config.yaml
num_hidden_layers: 12
n_experts: 256
d_shared_expert: 0
lr_router: 0.00115
vocab_size: 2048
max_grad_norm: 0.5
dataset: "wikipedia_en"
Below are experts of layer 6 (counted from 0) of a mixture-of-experts language model. Rows are named router (the router's row for the expert), gate (a neuron's input weights, with its number), up (a neuron's input weights, with its number) and show model dimensions 0-127. Each number is 500 + 25 x the weight over its row's rms, rounded and kept within 0 to 999. Numbers have three digits each.
After each expert's rows: a language model's description of what the expert responds to; "comes after" lists some tokens at least twice as common just before its tokens as in all text. This comes from a sample of Wikipedia text that the model never trained on. Tokens count by the router's weight.

# expert 18
router:471503507514495444524497542487487498512538466468461475505499492468534546500464494500496496501523498517460499466546513473463551535535466475507464495493509508506501529502529490447518497462534540509511490519484495513485489487527516487489564521470522465520479497491490521549477489500502501499453482464533527503480501522492509469497524503523537509479505476453543469487474514532515514464540
gate0:485498474508476526475518527500476436537482517493471491509508467496503525523481518527533508523475555497482500510505483503509562543493501461549539487494506463474463494471530528517484470475495524535490496502508511460521519499510472531525513485503468487470497538534496458477516499511496523460477472449492479489510514449522526502501446460527531533487498522486477530474482480532493515506534
up0:477481495519538538482508496535505494463498451537501496502476487518528533444528517519471529494477450501524494486496485536484482501473468492513555508511462484513548492537483475523487483482496504494447473516504478471519537501526503513490547544494478466457501517541536485509517499469464471513494490505464537427523511495496526488487495516541496495500530524524479502520454522504507479484481
gate1:494505488489476479544499517478526469527510490524564520511482519538529505561506523474535557511501491494501497456559516474467499499506502510487513503523550477507505491524493521492486524529554502491526503489516555523483491468480493520526522480483510480523509503487487476497493505499516465452494488503498449493521494495440500457500533525526471506507516471511498536525489520525544539472555
up1:482461515535521502499496501513539478501457474476486534552516516507510479482538479496511508482462463529486508512469459499474517540496517536484496430522564484493497482508466574503463513495500513500501493518507467443514503455439480501522522511502491500497519505456503542465513532511510502518458501491498493457470507467489486541496507489513520515463516482493490482519475484486502485479522
gate2:483464459485530490499504509471516480552504500513476475475510525515512506465473526504514493524505539530449504480480529506531523514491498481505502502460487491483513486547498516515449470490503508469496514524489473470495496533514463473474503458529509517486492511495495521547466508450455468493521487481451543501447472498483478490541479465443525497528514484478465515516495473519531549466522
up2:522474505514482494466522466500460508473513471527559481488519476496487526545500478509455497497473514475504534505506491498460508486486513537505531540561455527495450499465504450490517516502494462517531519523493490494497502483495537555507491504442533474513491477501543484482494478474516525537523540549483454524491511521505519517495515521527484530496451519525527500486490486525507476480510
Description: Table cell pipes
comes after: "\n", ")", "F", " 1", " 2", " 3"

# expert 21
router:481499489511481489466488542438471488539524471526500488484474501540518496467504487488479483484509530508475493462532510519499547518535525476503514512460543471508491520504470456529495521500509504533470497594482510473488506474507508529537543502466524475525517496506513533486521474498542520490494470495505485501532514506517537495499514486509532507535500471491524502500497575514517532456507
gate0:510531516491472480480497486479482490490515524513473471460485526498482463530515514526491521512505493485480488458473472509519516568513448538472529466484519546516505480498536489486509467527530517579502524490473509511481479518494498514519531516465536510467477502496511450502535484506484444540507534537515510463494503532495510505504484474509526504492530487439500524503519446483476495529500
up0:518468523505488527500499456532513481510471540523530470492518503512516472513514491519514492468498458512468485532513493475461426505479528493478512469499491506485461511497480506498558450474469512489508482475493503508527497514518489546477499485511516479490473482483469474515485552468440481497531533527477504474488522487482526469473555476495510498465463498492490545507511455447470511488484
gate1:530487502496523489490458516503467501508485500518506479514495508513495511516487522511521551481493443488519501519504532483477454515526488481513506489462502468526477503507445479488499512472481468469440532497567506503504456553517503544510452515494516538512545531486502479494464487532488523482513513532508518489519493497547501434507513507519475504504472538485544488494481547520475491462472
up1:484490456504516476549510494492477480468501458513500459476484478483478511513440454531503525444472515481460525495542475490521473512538521510493462499487470511518484512521460459471481497516505473489458476487484509497497502511483499489513523540487502496469552511492520550474509500506518539502447475494442493485532469471505481490499483497504501474509496544504495485561497471470521525537511
gate2:541485478477527503521481493543503472481489486508499504527488545487475505452508492462476538565532470489530527487500488504480474493507528480513488486506519491457508517494513511518474487503454523466442482497505512545515482454539483491468495490498494580534519496512476500481509478534512526502536414533524488530528495497512468495483530478499486504499471493517504485517494505505464466492483
up2:492494534482487489451464516491490522494482516507552510489531507523470480516540472477535494498464524531538500462498487487465510498515525521501475494484482546456528507496473504501534516499476514509463478530520500487476494478474526493470469513502480453465540467483477530505447525517533460503502496497505456540558487507491493492474521513498489494505494519524536493512592471479517503509526
Description: Of after head nouns
comes after: "s", "ation", "ment", "it", " University", "er"

# expert 13
router:503491500508479490453468517507499507514515483475480547495473508467499520452492484505528459513535524517500458464535495500467515525548481492557484528493526511509507517494505484494499496451536511493486527509509475465479567519516528478486521509519525495547487500496465551501512499541494499505458504520537542495492485471487533487481526516520481537516540492496521480483484546507563488447511
gate0:487539523507460521466509551528478520525471477464511538492493504449505504529495474438511498510540522501449503522496529470517500510536504505506539553502494507476500485478513504475498465513503485508493480496473516480474517498503516475530509521503511500509494513524505487449479486528471499526485458476514485491519492477494553470459521491470496554524490446534528555469509501528455514469528
up0:482523514475484534505522480511544484494519536467566514485507497483503497540488519512484516474500509503506474512490499571482495485501472505533465485486504497523539484509519477501526501503502493521476528489505479464500531511505445498521492484464525548509479488500480477498549553492477523502514459466497459533507479531496499539501424443526501508497508483530517481521542538491481488546477
gate1:498476503558531533485495491472508497498476489503491490539550490455519540444503441447529499477499473513467463451503515555519466510534505520517463491459510506502500488464493465454501498509513488499494512538497537493508521488525477520490524553509539467506492455489494531504487502516501542536513472539499510485473511513486477508503525523505499496506464498508507519498546485466519507545511
up1:525517526473495517538511516504455568460539518544541482494502479524453490515519489492484504467511533488495513489500505462504488489477489503471518475473499500480468494547483480513487496499433511497482492490472496487463482556504459464507509493500507556451487474515486489478468468448513484499559493472494525496485478490497529544463492471482508494522493530478479527503487458522487515483523
gate2:494479541472495503472516552498494483488515502542477516491458502516501491458520487462455514522478539504467475512494520495448455535518491537509481497489506517535509551480496516512472485480468525467530513474493478501516460518529537540505511489492512472488533510487522544480508511504482455500473503499462477487518508468445498495542489511483516513478461489512548490488453524540476557510501
up2:502447453526520522516527497474501489507500529492509555523505489496503519495484508513516503492546475451524493487504507553511537460484481508497504493539462487496510505552462474489502508504503470535425478489475505496492544483508512509563501501481518514462513528518475551499429488474504489485514505456482537474510528505520496518494504477503523521503508532471530455538507505478496512520529
Description: Name-start syllables
comes after: " |", ",", ":", "-", "|", " of"

# expert 57
router:442537471482484407464488485484475488486499504496479520485466493512478540503476480512489475476499467538452491493539519476476541523511526488500497504485523481502484490499498471467464517455486492463457531490499490480503498474501508456518502472440510461497510520494487543491537476512529508498479513488539547546489509534486552498486499528512537514518532506511509485483488522518494510482514
gate0:486470469490532527471472540481468486494532488496470470453489459465500515526517533533512507491481495528479511502528461488499521463517482503455495516517489516487516503520459488515455508502470484517528506474480472515492427520494473505501494498482520511493471509485492528477460451508489520513493508532552524445530482538467482486517534529456510496478518539532482524503495558486470518526500
up0:513494450495529478465519486488507484509495549500465475543489493495493519472510527491524475498525466492461475514526543498540540511466542463523546499512513472522528476465485495501507514446471522547469520532484523505510520528563527493510501486506582529506494528492518505492452489502499541480479549502492491475493475476523511498477481477515522506500539491467489481481494498502521501475523
gate1:438489502494514474483469534479491511502468486493507501520473459509532535525522514517494491522433484474559473500486499465458542553502522508520523463513469540509501543496487511511520484482508509513472478525538517498466527526527490499506507437506499463498473525519467489540527502492488525492494454487467503470546489528469504502468479494490527505497489531542506477538485485498514477537510
up1:467566492458546473507498470452472479496501479512494543509501520495512522540489487523485494524534455544539464523469490498466534508507486518512501496490487503481482531520518523476485482526479547507477505522492503490490499504500460476577507494490502492552486500497462478543529555500493486488479484486502518530542507503468493505507471507512495523502493461532546520479493519563488501511474
gate2:479500529508474513490501516504506491535487529519510507497494480537560493531494519496507496485523505481462523518489461514542546529422505497510522507477537517481500478475466534486473524488493499476473490509468472523458472516512547512466493514518474508491500497529517536534531498508498491496486471573518519510505552523503473535495489493501464536467511443490444483487477483505458531507500
up2:466521519493459509524491547511535470472531503533490521522499477509512485564505459517486462534506509467469523530521476515508491480496476512532489513526477514491518523494469477460525455501533500491490535474494497495492511483451465520522482578514483498508495502508500551478503518539455484523485529498488500529453504492505500508558516502506551502517499499525461515518464448501471515498498
Description: Line breaks, open parentheses
comes after: " |", ")", "---|---|---|---|", " =", "\"", "|---|---|"

# expert 2
router:489520516528486490513497528483491516512514479450502527506508448495491515493443488537490492510497492506512478481553513545461500517525456459516486507465513507512502538546516504472521501468503526496524485533498470456468533521497471486512564468472532468520485488515457508494551521496467511518478490512517511483478475496486544512460540533536506504507556486485514484459505518538536485509508
gate0:508544511444500486490503491498526456475473476475504473524482527492530493491485495541525508518462500474520512512548463524511503481505503487508465507515551518501498509512517565476467459488495481506499536512508483482509507448526510526535507513483488520472548498510509507513590468493498476503479494450459456494524494482503456510495505526492498485518518518488524470474489491505489506550557
up0:489472492491483552453459504529472508504484561545568508456508487518482452473516527465469494506531470486497507517497529519514482544462486542514499521512512520525494519486535486507498537495508487518498495482520477475505440515532487496498479521444507438492509525500521538499481480505505526497500493508520488474524498536495546512517478498528523503476439501495524484506503490488457500469489
gate1:525489488502443480576500502486519480496471497500485481493519481515535506508486444502508486532515446499527516520489514525509539480496484539466493521508509494495452519490505526452500469506530499522567529556541465484524502544511510484434500476514521528465487514551501483458514480491496471498485503492517479516501478472473476510463472494462489495505516496522527485498525479516465484497507
up1:474528488465539501492519515474503492527439518490493477511446497520527516499487516526490445507505497508493487501547474530461504510481516501533511521516511500483502463498524542476504487497518529519518483501477460531483507499511551495555484484496535568533464463465513551548524489512511529484489471531473503529511501497485469491515521553497497552521492475516470539507502491536484496482501
gate2:500515523490548501532547501467513460527519524484497488476492474543498498459449494521480490491481488502491491493532501462472500507471491464519504554441475460531542469438518481497477504522514462474478500479506488514533535489500453494496524518503494491527508488433499508510468463478489507480519468498494479478431470488488479503530487505487475480496510501508474506532507507456545515493492
up2:485522504485473501491548485477563495487478473517514509513506534475514531489448518479503507504559478500465416483508475481501506476504498495521470468491512512489510511525494485519516511481518479465516481503533506477487434500529508489506493504540524537498487462527473494531515466513513532511498544472483515520462511464501488530483473537551496486513503461508454475503532526542509479465491
Description: Name-initial capital pieces
comes after: " the", ",", " of", " in", " by", " and"

# expert 44
router:491515493520497440479464510475459509481518492501494516493497477499492511481502495511487502485525492504474504439476508512481538548529477475499518536471522447492501497548458453494515524488544508468449520490465510449518491532493517487494541473509513514479514452487461507531552516508499495503507467538498484523465496493497537503477514486537563509531519487490507528480488551506534483475492
gate0:462488512500532480502463517457485482465538517481481470504482465520512494475489498489469523511520521533511513509544544499522471463526537514488518511499445479540478517457473476499505542485507473506515502497510512457516484503561530522486489482536509488501487500465474448495485499502462520520503489535474484530467530466545512528514518489513523450485476496498496515495434521489454467487478
up0:516538475502510512473552498469482517463571442511521509537496501531489500508484489484510477493508503518494475495525466516544527503496490465451481499524518457488501515505509501504483528475515502549505530488498509495510529495530529422490476485542440518547490515497480467486528520509497476476506486513482488489538520436487500463453469501507528503517471487474491486515490489502511533527481
gate1:511439503542520544494475512458473513516514475483488552577497500521483548465534513509516480491492472517487440506484521486487514483483484493530490506538518499453514496518489502467507478465530484528479494530474481511546477519496526522537456471510503536504490501513500556496490517519517528495499498506506495488495509497540472500509514448501482506525478525495501479540471449466528463513486
up1:515501466523482502526490538490514514530559460491519513512513514487535517551457509509497476523504510504476549503513525494514514509524532520487483504482480487544502473463518469477482478517504520545514483475496530574509504486480467482490531502485480517490507477484495500491597503509488504562494490505475497517499532480530531509530543511534516494523553527520473472519478479494482528490496
gate2:488524509491531471535451497506505479466540509523540516502501457485490506488502494492437524483507502498507506475470517534483480508541479509474534520502519469585492543528513481525512499484479493452501515482528468498487481503462483533523502497469497515455448508471483510497503477485506511493481493508490456490443508527504498490461458439495499513477442521473495477480514499489499468520520
up2:503493480506480507493474502528512476476528523495497472510525490525538478547497477484462481493469538517564471503518483531478481517507479534536498469498489497508517488385501499466515507471496453489489516485553508478471457479494512490474492509475479505509451515504491534490518521517501505519512509476512533495511525504516470464469547499502540431486463500524488484514512497498484506505517
Description: Word-start stems
comes after: " ", " g", " de", " w", "-", "en"

# expert 39
router:484530480512497464437512489509498463522517505509490490475452533511547527489500527517505459476524524478464471497507512510492555517501493496517518518448524497516489489472473446490466514509530503534459496539502489460511505505556492520516529499479530477518478488499500536546521483532525511510533481514535507527508516492480513525473518507522495539499494462474519477476453506504559547473495
gate0:511526507538503473511502531529536452514488488485481505535492479512537518491479537518482513557491533505531492520473489481495518514505516488462531475486478518522496459513463454502494507512481507522502474539516496467478520503560509525550526481551469500556535517502469490522509523523513554535505442503533516485454506498494540478489513510494528503513494524490500528484479493530485506534450
up0:476495493490495550525540456489536492529448513506452528529475513540514526488521504482511511533503512494479530511505565526490488505471551524495528514515494503489494480511476515515515504512465503471486512488531476553503553472533520539529537494481519510465490486478490544518491471521489525493514500511490502517532542528492517471490509525507506494508508583533512490491543475503480459482528
gate1:485507501507481521492533451529515477519499494493458517516470501497480513484488541514521472445467529483503485518507494499521517508487461471532467481469529509503487488524469524468475510514505508547470533472462519431511491481498504495502498484519461539508474530479559503537498488510504525540525513482497503521524469523423509497449526513546510490482522495472485506480466515521490515549511
up1:514519519493507535499526527497507527502529482516495487482515510537467482513512489433474496444495492516499477461524514498538537519463500498487496521486497532537585510443487482485503472521530530485469489496516467490481463515541495406500529527503504503530478519504493503542518481440468505482497467532498510530476493495492511513497488513497477492530527470505502508502494528477504524501472
gate2:488516471474490446478533496536480479540492496515482505483492533507533483497535518482486476521519537479489470549531448472481494510477519470550519496467506502524431507505529499510482513482482473524506486492538495510527522518501497507530469531509512497473519535499514471442521459504471525530496494525511533501490550504511454497499490475517519509505495470490494497527444514484563543473493
up2:479506499504478528528491512476465517565483514486521481490503467522485478487495526535496576467540545528497510496537508490476481524456479505518489522537539506506524521502501508492478512505495465528518502504513494470523476498478559471485522474487513470497501478523520507455482461517509501460501526540585495511459484467527506512544493518495478526503445497481513496479518470485511497501487
Description: Infobox fields and years
comes after: "\n", " 19", "-", ":", " (19", " 18"

# expert 23
router:461524502482503464438515536469470517508496498502501499474502492530506504467478476490489469517517487515482506454522514528464497520508481457506522495462518488481500496501463460530462534487532481526481507561486489471486480494490530499507515501512511468514518498522480533523540499501531522506488488524521525502490534501474526508440528517495533535493490458455510497524457556503514492432550
gate0:513485503511513494516539528523499518526467554445518482513494528499462561497480503535476480523509538500533520474513506520432498480503491519512503456538489448518484482515511473491481522479489465500487457477507515528497495466514500489466473499548512496470504470523498476476484496536535502458519511493501514458511515513517558512499488565499524512520493501475510551469468489488476497463500
up0:457518500489500450504515464499507482523537526473476515497511487512513483501457493552502514530516483494480428539547514520475503465549486508479478498478469453522465486542499485475489485472528511493517491538503520527473517485536511493485488491522500527488545494549506467507434499485505544484478513471517473502465476495479513500485479524496504508516542476488521516467476505448494537480481
gate1:487533504438510475500501513488479467488506500538503517496480498499561522473525496513511498499523476516488492506525493510493544485491517486501542503506527513527490510497508513495484560558517489525465529496519479508485478500515516509522512497520497507524559515499544483439506501490487518447525548486531426474494459547543519494519501525512506457498514531467540525479470504522519491479465
up1:522530493505486492512482512474494501520482484530493508542483502490548456503447501510468517453455501499488504461518497527514510520501526491490486499552543514489498463528535472568530533474497490502469492439465506492519489480486488497511504468522477444519493466524475511511522515487490518488508488491468489494450499435529484487485483494540481447520459503484511470543525499501531517513505
gate2:486505489447461429469435494505496454563505459494479550496507519491536476500476512502493525515501496490509545527499496477472515489576489473470454503496486467533504486500526498504515542539506510528489515466488519511527495529488477512465507531475452472489489509519479526470485488502501489555490505553495520536484479495514527479510484525519483517506486515513496511508488496460503514495494
up2:537530512535459467466472528519539475479494517519489517552489484537506482520484507512486494547457499528520509477509544527482480504490524540490469493506526505488527502504513472502496486493497470550531481517489498483541539472488498446494462496521481459509511513483474453500540479469460493492529528506498490477490508510486436519497539458516517526479530480469519478487508525474445480513482
Description: Place/time prepositions
comes after: "s", "ed", ".", " University", "ing", " one"

# expert 31
router:511516471512492489464478550470474548528497534480480536525448499512483508490446476501490497489516493521486480502523507496476500536554508499531504527446547475506495536513496465497528495473519530522476498531478518490525522520464483463511521513463502502490492471513486473488537496531551510490486472532540519499450479539499496492490501500498507482552490448468520452506464511512540511495520
gate0:492492494522495518551525521490528554450488524433555505527531520437490486528460422477504474463487516513500478511500527487524481448497477496461457526518493527548464526492490512491492523524489488497512553473514518518502513482515488481514494533482486524506473526468501516486480519472486488519472489498530472497516487465497513501509501488545456510505504529486492479487492463516495498486507
up0:521447473556502500496494444527494496479496537506472479480447492505483542467498502462430541505517482500498501480515492507528492461500487516526460520527506498504530504503473523516507505479508497495522535462539499505501498538487527500484524503475525490542479477440476495501486458524493509492499517455489507495502504485524565517523484510513519461487513561521487537488527517493524456477524
gate1:520502451456482540512478533478495474426499462516511486479459498458481497492478479483503494507502477476514477503490460485539516529518470533508475497539523495440488567494497496536477489486497497508484536490499522511516507514488504463538497489495538461517499510492465507524519505498479487499430493510510496453523468491501485490484455485520490509510497495502561465519480545527462498510479
up1:484471508497506493487519484498503476465503551507475540496532530511480520495537522506488452507501532536470465471531504473503500503485574466459515515518481464483502493454535516514494515434512418501499535493481553480552505514488524508473512464493491495496515523513505504453541479484496516504491510451491515499488534500484497530483509487482519501506519507466520452509516493520478469490515
gate2:531482517481509492472517493462511536495528518508522504495478525513477481557483522502493521458560525477438495503496484544496513492483498523478475468461489506513490481527495468432532467485477475506461527506520519461480500521488463529477463508503466529516496493475527501494518497508482483462507437484507489506451517456489520495527541516523520485524486495474472463497487461535509519512527
up2:482451481509539516507498488555526489473516496515476478452526515483513522488510487513525514542542506502503513556523481491524505556501480481514458464488521498487454527480535543511486503524529472536477513503543485515503495482513522488503492500465553546515506487527548473495516496467535500497508475550464495490513488535478456491499495515499494544498505485494474525495423517487488476489500
Description: Core clause words
comes after: ",", ".", " it", " he", " It", " He"

# expert 25
router:522556462493472508462490476464488479540517528491507480493471504516508525511465506529544496474544497498453460471522536513499493531534505499549472521483509506484488482478455476456508522493550474504482518527491511474513492485538489492493535478456531504503494475556457548535502494508486508480500491497496521536507513495520505477499513532547488548500514474492521461467459489514523508465511
gate0:519527465555519469505496558476531514511558479502521490486464478537477522509473486489492521510507494508488497497470517523504493521492488479501454507500498517499493503479470485470497492477528512471495473457483573504524500507486490523492523493531514557467520466487481511500466560490523485512517502485492487475491518458482526574504483466502526459511520489469497482528495455506519441517521
up0:520511456506512563440510518506544462470494490526484508501491537478487523492491519439492508504526530522570529536474477497501511496469520460495511494526514518488471488508542506507478489519494495527481542476524507513476508526497485509546487530513515520470467515478507488499482491513501509474482535518525464516492490486474492521491483509498468525512516535526514472423485541564494503475480
gate1:546500504492466502466509515502500510520508487476533469496499512513525449488501497496473487528506495493474504451484501512508494508531420550516514457510504521490497521522554501505529500518532500549498465468492484473503492483460485444509450482487492478472508510500520505493526480508503533493496470477562520448498440480495509500519498481497468487527461552559505498496501512489479468472510
up1:518491533542479506510485503534498462482507478485503557476467508495517501503516513540485507543485559488547486478544459543516491502476522453484517539508494455482521518485517531552490488497536486481508507478471508511464510536475468492481510493524511500516482503513527446528465513502453472495473517482512469483492499527499478498472458499508559531489476552526530482509491496465504478493484
gate2:497507447532480490512515505500518492531488524503549506514484514513501503519453511536427463506542524492471491517506518492538496516499507485493502445487472530521479502484497489491508512581532502519499514518545486489500519544491540499499517486473514483479526486530569494502545509486493516466505483531499501477475478485425502495502503472488491511483518499481495520502500507546460448504537
up2:486498478488486506513534485517490475561519500535557537502505516448507495465474490474492466491567502482498507499514513484494492539522487526503486496500521528550519508431468483471504496550514493513449535488479468537533513519525481508523497552527472528431529508487517474516542503520501525482511471490527499511493491518489461486496497531504496505519503494508462544498533500478519481500517
Description: List and table markers
comes after: "\n", ")", " |", ";", ");", "ia"

# expert 61
router:516506501511485480475503518494483547511483553470467520490425498478517514473494477559538496473510530527505484503506485531477497525519483486526502520506522480493477534530476483461506537473488504521473487553483502483506553506472501468495527495478541516501465475485492498496523458495522488472451495519524545534488517531442498521518553519501516482494541482481526488481483517517550511486494
gate0:507531501494489503526541561520466514515554523504489477500498468510506493484491498465505471525488518499510525453517524525497503453455525480493511496509463510520514478518459490536498540498498479499498447502525538499522534538472481505429526504487515522538487514524500517484444503519509444495470493489448480533496526479545481496493497472527493528508472509460526502466524484510521471476497
up0:487468536551490491548491485497480501550502494501505512504485512521514507488469444528486503474510493481521487550509470515484526497470497485522491450542468458493497512569485519506544469549513472505527503523538508502490542470490511504517506485514515465481478481462500470502483513517522521507467529531513534457480473474484494529478523459488474521479495532555466502525527490524522479532498
gate1:497494497516496513544519509467466506484503500494529511496481470529490491506489479487512464483529489527502501471513435476496475530460464542505476514541484494502488551526478501482515503462484500491494515548514504492499512526506517484477543534521522518538464475520428503499525467485537535528483458523541538471455496505487504507558555519498516506551512479528498499499512498539521487476494
up1:500504528478474485504487460508506517488507492506523497442468505498486501475502492511530485452481461468524486510462504529496525503491489494540501479521527523523510504503533518465460552515536491503474517439494467487490480465532546516476503528456485467485506500490495488469558527487495485485521499560507477541482492538462506499484459553474476483499491543487520505452504514483498474510456
gate2:477487481491519513479493450498518493500506523502496465494500533466512514483473474498475501516498484472523491484476499500489510507450465484484511492552488474499478503490517488483506480428567531521456502488520478499511522509516522533481507513461520480492538493488540479548515495493564515536490484511519551473461495472485563516449484548495491483496476516527538524477484509539489531519498
up2:463528516490494470454537519533483522520463531487507526524462500481485495508473481524507555523523537466522435498516447518480509473466537519501491447510494492514480514535512499494531483518482504538490507514504492472519524495490494490518538523526545447497453521536457465530478496480482523502523522490494515518499492472467519558490502542536514494541530526499517509498502496474481500502485
Description: Personal pronouns
comes after: ".", "'", ",", "H", " of", " that"

# expert 26
router:494511502518476492486494514481474492534525479471496519467485490472500513475485490486518457503481511505502476491514516505446495517506521516519507516470515520530493510500505459454479511485539552493519558526479486445456527492536523485538546482506487498510487502497490534477506505509494510487475485507508512498504478510490586494478544533505546547555502498452522505478482549512536528471539
gate0:527528480527470496533510517514529483517498491522518515535501481495529464497459533511503524541491478486469465506477512499499523476488543518506555482502525494490502472523471475503455486484525543527503556546477531499521494541527513525496512500516525495447468460546480510493486497523489492476515477519462493492474465482499512527474521469496541482510508475519528528444499472523450491532543
up0:562481502513520525537502498563507536494500506539508509494489511501478509524536475511519502498477484462492531497525479508479449479514491472537500506496543453546487503484501504473490462533484513480495505461481557539491474465456517473488535492540508492513550530478509468485508456507505493501553457510486468492469521492495510502484502475485453536528476497487528501523522474496465486530479
gate1:496501480518468527446461513485458490447511462486478506503542499455500494523492532468503492526465539502444507520478464452493549502522531496539494512526499513513462469486501523452502502498453516496572494534482507487485492495479506489499526536476503508481539503500488510477503537468469518516499498526484519497492484540485541510524508485508495465493494479528496531433495496465491526484495
up1:507515511466537520529490486527464520486458501558531495487495519501504440488501509556490509516498509503520509535522535512533470512490469460506490502472482486484527500524522515505538521506497481487469512460486491520488452511506478449484429538487516515527503523530487495483475478490495497536516546464491461493483487438479524539488504531507536459500507512487477465527487488511499532538491
gate2:474515521458482509496455499484522477521509472502483509463501521518516490476512476439469471487530484510521469494520474518507494500489490541522509557476517521481513488470510484426511533516523525482516525525547510528495510505475480523496489484481519480459510549485535466532527500488472517495517486535485494515501466460411469513512502536522495552499501500494523513480464514528515500490522
up2:530494499539528480514494496532485503522521463505475436493500459498495567470530499511497524499500504531519509478506495484500498508524524460531458470488497502481493504513505491517466474446487511497520525485504535500567545505465560521522513510501514484499503456532500457493467489519513499512487521472472520507498482467524526500485515459470508503516430525475532487484498462518530499506444
Description: List-initial A and S
comes after: " |", ",", ":", "-", " of", ";"

# expert 28
router:518517446521474492492492547497447522552558512474493487472506481488469515499467476496492476505494489477473482498540497504488507484513477467515508506449538480464478534502440500427500544512531498466469527527488455480508492488523475456514526500470495475510462501527446533492522518487506474504477507511506505515478506503456499522451487506505503516534521497474512512493497487544520485501512
gate0:501481475475519515493499499500473503537448487464497509548497533503480492458489491522534477482482511530477445480538525495522529456497483525516486470483525487477518504494513518468443453488512510460486496537511493533513430477520511534498505486498481515546500494477480480471487524512528502512465505505452494523544482504520525505495521512476473525417493523484485541501463491510527508518490
up0:485539471559531490525522533473514558465515527476500486478462523561494511504477519493493535496509489517530502514487439505524497457516443468457511495538502493515512475497498527480479509486458484487538512465490503463492515520511477491508518492478526465485460506521537447489490506508491494479516533492459480521512486491466501468534463510493531499519489495479533461468507545512487503474496
gate1:506485462479497472506535504480497492478504523547509486503498478545482500474501522464418507503501484503459533516461521515507481470506502505481521523478498480519505510493513481480455478522480494500534490478481489491488506495475529499508494510525548514514545464528493464526516507477492470560458540481492474504486511519475461498414488474530519451527482513544529465537513514505506510489506
up1:526540491509464502492489546498494480522475483498471505495490506507484502493482536461540522536528501512516481538531527513487490481461498486476499528543504518494474472501444454519513509519474497521528470504499488484532531524475500506488498522564461535485486496531510543478459537512515556494509538501486472466466485522467512510513502499494477485547578467481555508504499515513492518518494
gate2:489517447505467445444499496484484532468540480484504509499473529524525479509492524499458471498477547520472507476487504537533490526520476539555507540491494500479470479486521505500486514511514487491498503491490486488476466475503500493435499528514526528477520485489520506486455523528442504524484496480486514475478494552488502543507460516510501513470477494546524491498498553509469508516446
up2:467525526550539548504487478516510488497470490424460497438506501533475514436527509502486503491459475482492514481504527510499474540539491484489469479553513506479467515535515500544517515518511505503495509471473493538524495500503476515496461470523534457512505504479511484498438515529493491485465480481478468526535511495535504491475488483559497499492493515504507511484501474493522507532527
Description: Sentence and heading ends
comes after: ".", "\n", "==", "===", " ==", " ="

# expert 53
router:526529507519497519469461509504505519476549498508488503506492504459505554471490505501502485509520485536457501444519535463464482495505467517533496519479524480516508526523490511477513529483538550492478493531492489511507490507548511492511526521473567452532522486490497544533492494509530533487487516528510505530506517546500555478483553483527519526486510481487509462526467497527543504470524
gate0:550551503502496482450464525491491504502562510482510522490507506471482520484506496518464510537550550543521498485516499515498479483509509537535505528455505501501520495486490513506552497519491539507476513481452524544539499519486495489500522473495516496446448474472528490544486526518497488524488507504501484475551475524466498505462491490481514509489529536482534542501457478497529468488512
up0:529483506502509515494491498506454504484477503488482482531497497516495512513473486527517497505514433483428462491528534476537520461465481478474481483484502562518514517457493460525521541474512508506490517458479537495506498512539465516511505484480513529476501488507497477497470503509471529506528474489474501495490453477532521486529541534491487459498502550496449525471507493528511450524542
gate1:501464463477531479467445493520498489509506482495475480483467491463461510512514476473492535496489463506493500492489462513505513510512516504498521472510563521551562526490477495543549500489490526498510530481480511507476472554540501498492486458508497493537493503518470539491486502545513503488461531546554487497467517507508490548497491463490512502507481495540445497521492493462512542494489
up1:577498483561516483509483494501495480483462485494441482579474480510497477533521501539520497477489507509520496501513541459489497479515464510507473463495494528485495522503487530497499531439482486469500494533492476484531450534527548489505488495477458515501504488538514501487500479467484498485513516489509511483540500477531532496475506520477474500482452465497525469476522495512486522459484
gate2:501531444514475475497481504472488489521501550529507487452493507546485510477490461466493533505483468537496473527498517484509506504506466569507480507503469539561499482523478505510480487521504503502486497514462521523510456522551532534495537479495459499509440506504509529505477550488492529508515496511507498515497484511527553514531481496480519483519467515470469484444480470510492498477537
up2:528519478508461487458476465524496493499516548507449482517513489519518505463534509528474531516499493497488524488507493462498476458504452507516489476533517506488545484551513539458508491459471489482515516512549485508472468488499479533444534551471472501470477462490486487512535529516483456486505485501483474504487496459512515512495510494457510492501511520473484474448490564500491500512526
Description: Table and list punctuation
comes after: "\n", " 3", " 2", ")", " 1", " 4"